Weights of a small mixture-of-experts language model, trained from scratch on English Wikipedia.
Experts: 64 experts in each of 7 layers, 128 squared ReLU neurons an expert, 4 picks a token, a softmax router.
Below are experts of layer 10 (counted from 0) of a mixture-of-experts language model. Rows are named router (the router's row for the expert) and show model dimensions 64-127. Each number is 500 + 50 x the weight over its row's rms, rounded and kept within 0 to 999. Numbers have three digits each.
Before each expert's rows: "gets" lists some tokens that make up at least twice as much of what it gets as of all text. This comes from a sample of Wikipedia text that the model never trained on. Tokens count by the router's weight.

# expert 26
gets: "al", "il", "ir", "ar", "ical", "ial"
router:507545553483465601498541505504457537569508486424528532498474597459480483435511483413522445530523470455498521527530516562478477543565562476485611518547542494436419599557484429528581483470488509

# expert 31
gets: "ic", "as", "ac", "id", "ap", "it"
router:508469504550506586529604489515530541563468492490515536543519512531479497407440452439538478540499520537373512455452484627472461589558510462459543493539526544443469630455467529451571526430468507

# expert 1
gets: " r", "ing", "-", " R", "ed", " |"
router:472590476526487558458564523539418511504486526475622478504579508420469410494529448515430444443505527499488491409550524574465460565531564533430576498618472449427492511432456491523515560428574561

# expert 63
gets: "e", "le", "a", "h", "th", "o"
router:494513541499467578559491504551456477451432491396473468614489549387491439435479573463467371487519544522474510487432516607538486606475560440474510433529515461383380490460480479501539420553463449

# expert 12
gets: "0", "1", "2", "5", "6", "3"
router:437545467492470614480564487566516559447547552448510445538548478458521530493530445460550425464537570481411515520458455562528411510556489442497546482556481437507454496476432474494563536497559403

# expert 48
gets: "l", "el", " l", "r", "ol", " pl"
router:532563485452557625557511419567421511465440464503512447545519557423441460409563425417486407480473500517474570570593553524520444564496544501521495447549546469388498563480534504543506508497478419

# expert 51
gets: "f", "ist", "art", " ex", " Ch", " com"
router:458555505543484582555566381510491503483465431406454507563457559459499459486548498491462508468488512476358537534499589541458393529482524483509550385523494452414475490526534475558599470433551452

# expert 30
gets: "ic", "ar", "g", "it", "|", "j"
router:505465564471470513475517458524499555537465501455486498450542497511500547414432573459518435470523514453420469445504468569425482594538568440491481478552485522427462595523422469505499477458419458

# expert 2
gets: " a", "p", "0", "5", " th", "3"
router:515555490551565608466497480539547536506439572461542391501564500411448523485547418470559487456431552530405517484543525577509463495545545502474476476536459418465449534422394410495578528503506406

# expert 58
gets: "r", "l", " l", " Ch", " ch", " pl"
router:467492447484535565521570417647490456424422454463480429515539575429450460480597415471511491491455507534435508491598563537554484476590597472523497407489520424398499486453477527526516472478525409

# expert 4
gets: " f", "1", " p", " wh", " P", " r"
router:489535524549538584529582397538543561447504508462558415556510542424500559491515426427547483521425580519440498470528522568495500456504519584545513461548529443423385544508445459593604540425565479

# expert 6
gets: " the", " n", " f", " an", " a", " The"
router:429510525548577567464550425466529575530519517442530372484485462412462539447542414482455540461458550477442555442496504557492465459554515527518553510555571497408456536516452407496556467366473538

# expert 54
gets: "e", "le", "el", "a", "o", "am"
router:553537487534449519548490455515378521433494496474578446597450491413448489400432597460500407474489535505429504531481490554510452510457526468446469441550546487384456550464462480546555514504487445

# expert 28
gets: "an", "k", " (", "-", "'", "ian"
router:455511494469465580558549486516430576485489511472513461502465488475515543410457529532516375472489546537507503526431445545446511532467562416425547487645524523424446552558458450453560534521461484

# expert 13
gets: "in", " |", "ri", "-", "ay", "ot"
router:506508508493478564481623495504439537480548473434568477495558476387521523514527501481472417468501503549441453403456441530493529567601544496457494537571542488477502531420404460408565531463543587

# expert 40
gets: " E", " e", " g", " G", " St", "E"
router:416532484471426475461580467500457463399467506440464380512588488461566523437500467458478440491445486494410472511474521565569451585506603438513611436570471394501492510493482481520501487463539466

# expert 19
gets: "id", "an", "al", "ud", "ian", "n"
router:488493503472460603471595445549514605548512555499530462517480469510509486386465524481524404560530572479468532485502442582480491583492584464423531563597513488464416557478421505457479531416503489

# expert 5
gets: " the", " a", "ou", " The", " he", " his"
router:394478549517560587421487379554459523515473578389508435510510482416496536451537487398511473466458572478433480449555524638532510583550508475476528521528516512477438553435454417465593523473475480

# expert 33
gets: " s", " in", " of", " to", " as", " by"
router:434630466569595489597556442511523546507510541453565409525539515475492485489480571453492483471521507515469518415534538516482429509571592497485541479516576429457498493518420421474547522483466518

# expert 53
gets: "le", "e", "er", "ol", "ity", "ish"
router:513514528524414602558527513559413492384461510416597490571497512411482464441517567431478420483537513543501510601482503574529442566422498448460525380527557471420424531469464495460559401433542443

# expert 22
gets: "\n", "ig", "|", "g", " k", " h"
router:522463561549511569511562401559441556469505489449448364434523493450525585460458508512490385420533597537472505477498486567505477506553518485482599551565617454493516471474516426509493530442510451

# expert 62
gets: " ", "th", "st", "em", ")", "ion"
router:430541523466447561504490486592465579480471536381545449579471499450472491464543540475531478444454569461463483529450536558536491546569480473498539469588526438469446486485510431522509510531568464

# expert 55
gets: "f", " com", "m", "om", "ur", " "
router:507550460581497571487524415561508493483435444420514436474450505425541496514553498526549540431469540526397554535474533527437434492492525518522525429557530429454501477516546474583588462424543495

# expert 0
gets: "ed", "ing", "ated", "es", "e", "p"
router:540580477579592576539488468505437516534462607447608480517545552484434494491497472469518465434457599522467521475590547567449443527551575523420550515491474442409462545447475468508548509421559463

# expert 21
gets: "-", "g", " \"", "–", ":", "ig"
router:505499510496558512553565472475504580562465549519533457533512471484458618424450534440565430385475552463455529525466488554455497595542466447475519453570566429420460545460488536482529503477500469

# expert 42
gets: "A", "S", "R", "C", "T", "E"
router:462458436499484502570503462522408515398517512464541496556561537420532572462470579515506452555486549451474481511506499579425442477577510427479534478542575462374494486536443479468473553477517416

# expert 16
gets: "n", ",", "en", " |", "–", "an"
router:525527485571496518495466424519495583496534498473586383585545465468547539385536505544502446421467558513537506561449540552421547531517560489429507541602526458389439488577538521474475467466407494

# expert 10
gets: "ed", " was", " the", " is", " were", " The"
router:500546514523569594470461428518461523528453539400594454551555492508539474445477500427466453425517564482463519429554485570456479571559614496430575505487496490462447453478452472464532443453477446

# expert 59
gets: "ist", "em", " com", " ", "om", "at"
router:544476537558507575502555410607549492443437436450556463498434520368527460471538474498492527440476539460395507562487563528473406499528578529475577428572490421480472473482510446499523494507522491

# expert 56
gets: ".", " ", "\n", ",", "\"", ")"
router:415588484565552533566469446537489503449514535451495489588535585490511524409503562433523404439486599511444541452558482576518430487616534511464546547580593470529479597538442544495544494467472403

# expert 15
gets: "1", "0", "2", "3", "5", "4"
router:511503443592503655478574481547508567471481456412514452517518487464545504465523453443561449488489572457419529532498453550485440519589533488464542461545475420494480534459474440515522500495515436

# expert 8
gets: "2", "1", "es", "6", "7", "3"
router:525511580588514580497482496505459462461574539468596451577574550459470478460493554455539377442453586533456549478528492583481499504527545477457594432551542446469467530522445441483574467468555410

# expert 29
gets: "ar", "al", "an", "or", "en", "ig"
router:514494516484466629488604443527463537483544546444548430520439521492504509394478498487557450503554481482502570587474476587415498542487544492499513539586532559416407575523476460514488517413427450

# expert 36
gets: " C", " c", " s", " S", " G", " t"
router:412528490493559517556660470558519510492448480449479425516585575446550507395492461375540493471505525557428462494469522514581494468531646444474515500604488437469397487534480488442526534535520453

# expert 61
gets: "l", "r", " l", "el", "h", "x"
router:532547461539552580600530459611481467457455484451461439555549602438440431471585458459483429517487507495467542528588530608604468542515567452551487433479559442421491575468505556531513502437428424

# expert 11
gets: "u", "i", "at", "c", " wh", " P"
router:525500468498548608540536514539488590444507520448508492512544496402460500487452504498480382489475590546404461507503482660534477520474641479469492483524527539464346530496491464495527529504544518

# expert 3
gets: "p", " f", " p", " r", " P", " R"
router:500561443584558571563625437567500575545492543452543446497567555422485523516543438413502475517467544515439520472547600633493458452467511567527530475550477441430405532495467458587611508472602481

# expert 7
gets: " and", "he", " a", "ly", " he", " it"
router:425502516536563584409513429582472457487485507422504456586554507426558468491557576489540464487476578481413491438528492675549470608529510445445555537554526469484385523463479519497587502469505485

# expert 32
gets: " C", "b", " E", " c", " B", " L"
router:472537511513494520485583438505491445441460514518507426545564573505487566468566465489553448559499543509412440590479470497606450546578653494497558460528543426441476534476463533513504483512560466

# expert 37
gets: "s", "es", "ers", "ies", "S", "a"
router:460520468525533574563499453572408488443502480413543510597520585437562546466494574452474455500479536537454535467510427600522491525502543426466497475563531518446460463545489462502524552512477444

# expert 57
gets: " ", "l", "r", " pl", " l", "el"
router:515551466509598621549527463641472478447443499460533403494494568412464510431632450427538475464463493543471514509592575545517464515595551510514506439508501409467495559472472473556508552501467415

# expert 25
gets: "\n", " |", "===", "==", "=", "|"
router:485478494462509538553530467586435503390435484377516445481515432453458542387442543436480364568460617467485508508508475585456486545522549481443566473558516533483497505570477462548601464486516438

# expert 23
gets: "ic", "-", "as", "ec", "oc", "–"
router:472469526518524570558583484496457535539512490477493522566540523480556583388445521448543474434512464541423553502427457571434534600546501486477452506580500561446494617500471489446603513506434508

# expert 47
gets: "on", "b", "t", "ct", " Un", "ab"
router:532576537516507599538558443456530507460498453501569495539588473478467541453442569544503383578505527424389476528465434474521465526531535557482503472561540500342434496482501459495572520504479531

# expert 18
gets: "|", "==", "\n", " |", " A", "==="
router:522534495534471498476534457584497554478514467424550395437503550477467549432473479457531468394465562427511451517501483516522424616585545406405495480562517483470518507525441420437571533434555514

# expert 44
gets: " M", " T", "s", " B", "o", "B"
router:457556536498564566573554483629478477388441591516554472554545601429554537514534580497466437474523595532465471492496473568532463543560545495462563542526523506397509444503489471446549483512569449

# expert 14
gets: " |", "ri", "-", "ay", ";", "in"
router:454571526513468520507591512496426539443528449489562473434568485378503501485531497440449449493499548545454471418467461549496480552503524512417568528593534503457532502460452464438508493417525547

# expert 41
gets: " T", " K", " J", " E", " A", " G"
router:453524531493454501561561472503441444424507529482530460502554504430493527408468580488562442529486511445405458536520489500424421501586587439498526530570557476383452487563448465542484579474466453

# expert 24
gets: " al", "–", "-", "/", " Al", "|"
router:473547540529453526483484476533457572482573517480525508523536554526520519404449420425527439480417488498432486522437442613516430624554530500474538523605558481466459631460489486474556463515463545

# expert 38
gets: " of", " in", " to", " for", " by", " at"
router:478587464546481491498486391522466554491523551469556395544504525480538472507495584442450464505537524442508477466491493599465446537542535515430608490513533478463491497485454450475558460504529506

# expert 9
gets: "p", " p", " P", " n", "P", "pp"
router:524594476591623574576576460516519550472494530525552465487599526471481538513528439469487489459449582515420598415485569587487406513464499538484475477567468490373475495418513487513563490502535474

# expert 27
gets: "ar", "ec", "al", " al", "as", " or"
router:457533562539534633503510500475488565543541508456496446568484618486500534460460431451544467465501508524444534473468517597480525559568590530505536571525580556451439595467487455476535506452428498

# expert 46
gets: " of", " in", " to", " for", " by", " at"
router:499605479522502500499480423494480554484499547448557406565535505499528503527519553448447423541542475451500524465481514584476432551538545524449605487536528474466507461476431436440588478512464511

# expert 60
gets: ".", ")", ",", "\"", "a", ":"
router:448530441546494517582484406621460561452470541483521515567502483476493568410497606478556436450502551537448493443499506586496449457556589483438498456577553489521448522544417533490521447424443432

# expert 45
gets: " L", " N", " D", " St", " W", " S"
router:471547470529468495454578470502499469412495476549458407525569562455515528390520479535534458513432513492416495570528532515496464572553554505452583478559566531361495573483451526534452511480540462

# expert 43
gets: " S", " C", " N", " J", " B", " D"
router:472530477472473506530607455501446474435512464521503372563598568487511508427496496450538478437472580490419484510460485517538473527521585499461510513553552500346475563553451535517466505489521477

# expert 52
gets: ".", ",", "\n", "\"", ")", "ear"
router:411593487534578523583485482545519559453489571411534500532520558511492538469528509434534414441440540584457526479535497577511452508638557469494498481543522408507489553473414545468567419420502388

# expert 34
gets: "t", "ct", "s", "ect", "ess", "is"
router:427551529531504567588517509488510508468498429471592476535606471451472517479436549520462449521488514460415465453494454484492455536525561479417490430532451443339451493512467406527523521437472464

# expert 39
gets: " c", " t", " C", " D", " T", " d"
router:437485480475534529492620483563548512512420527487513432510576598441487524372521496436553483466524514500422438510438557542570465495577612501422565492604465457458416480500487534529525510489545428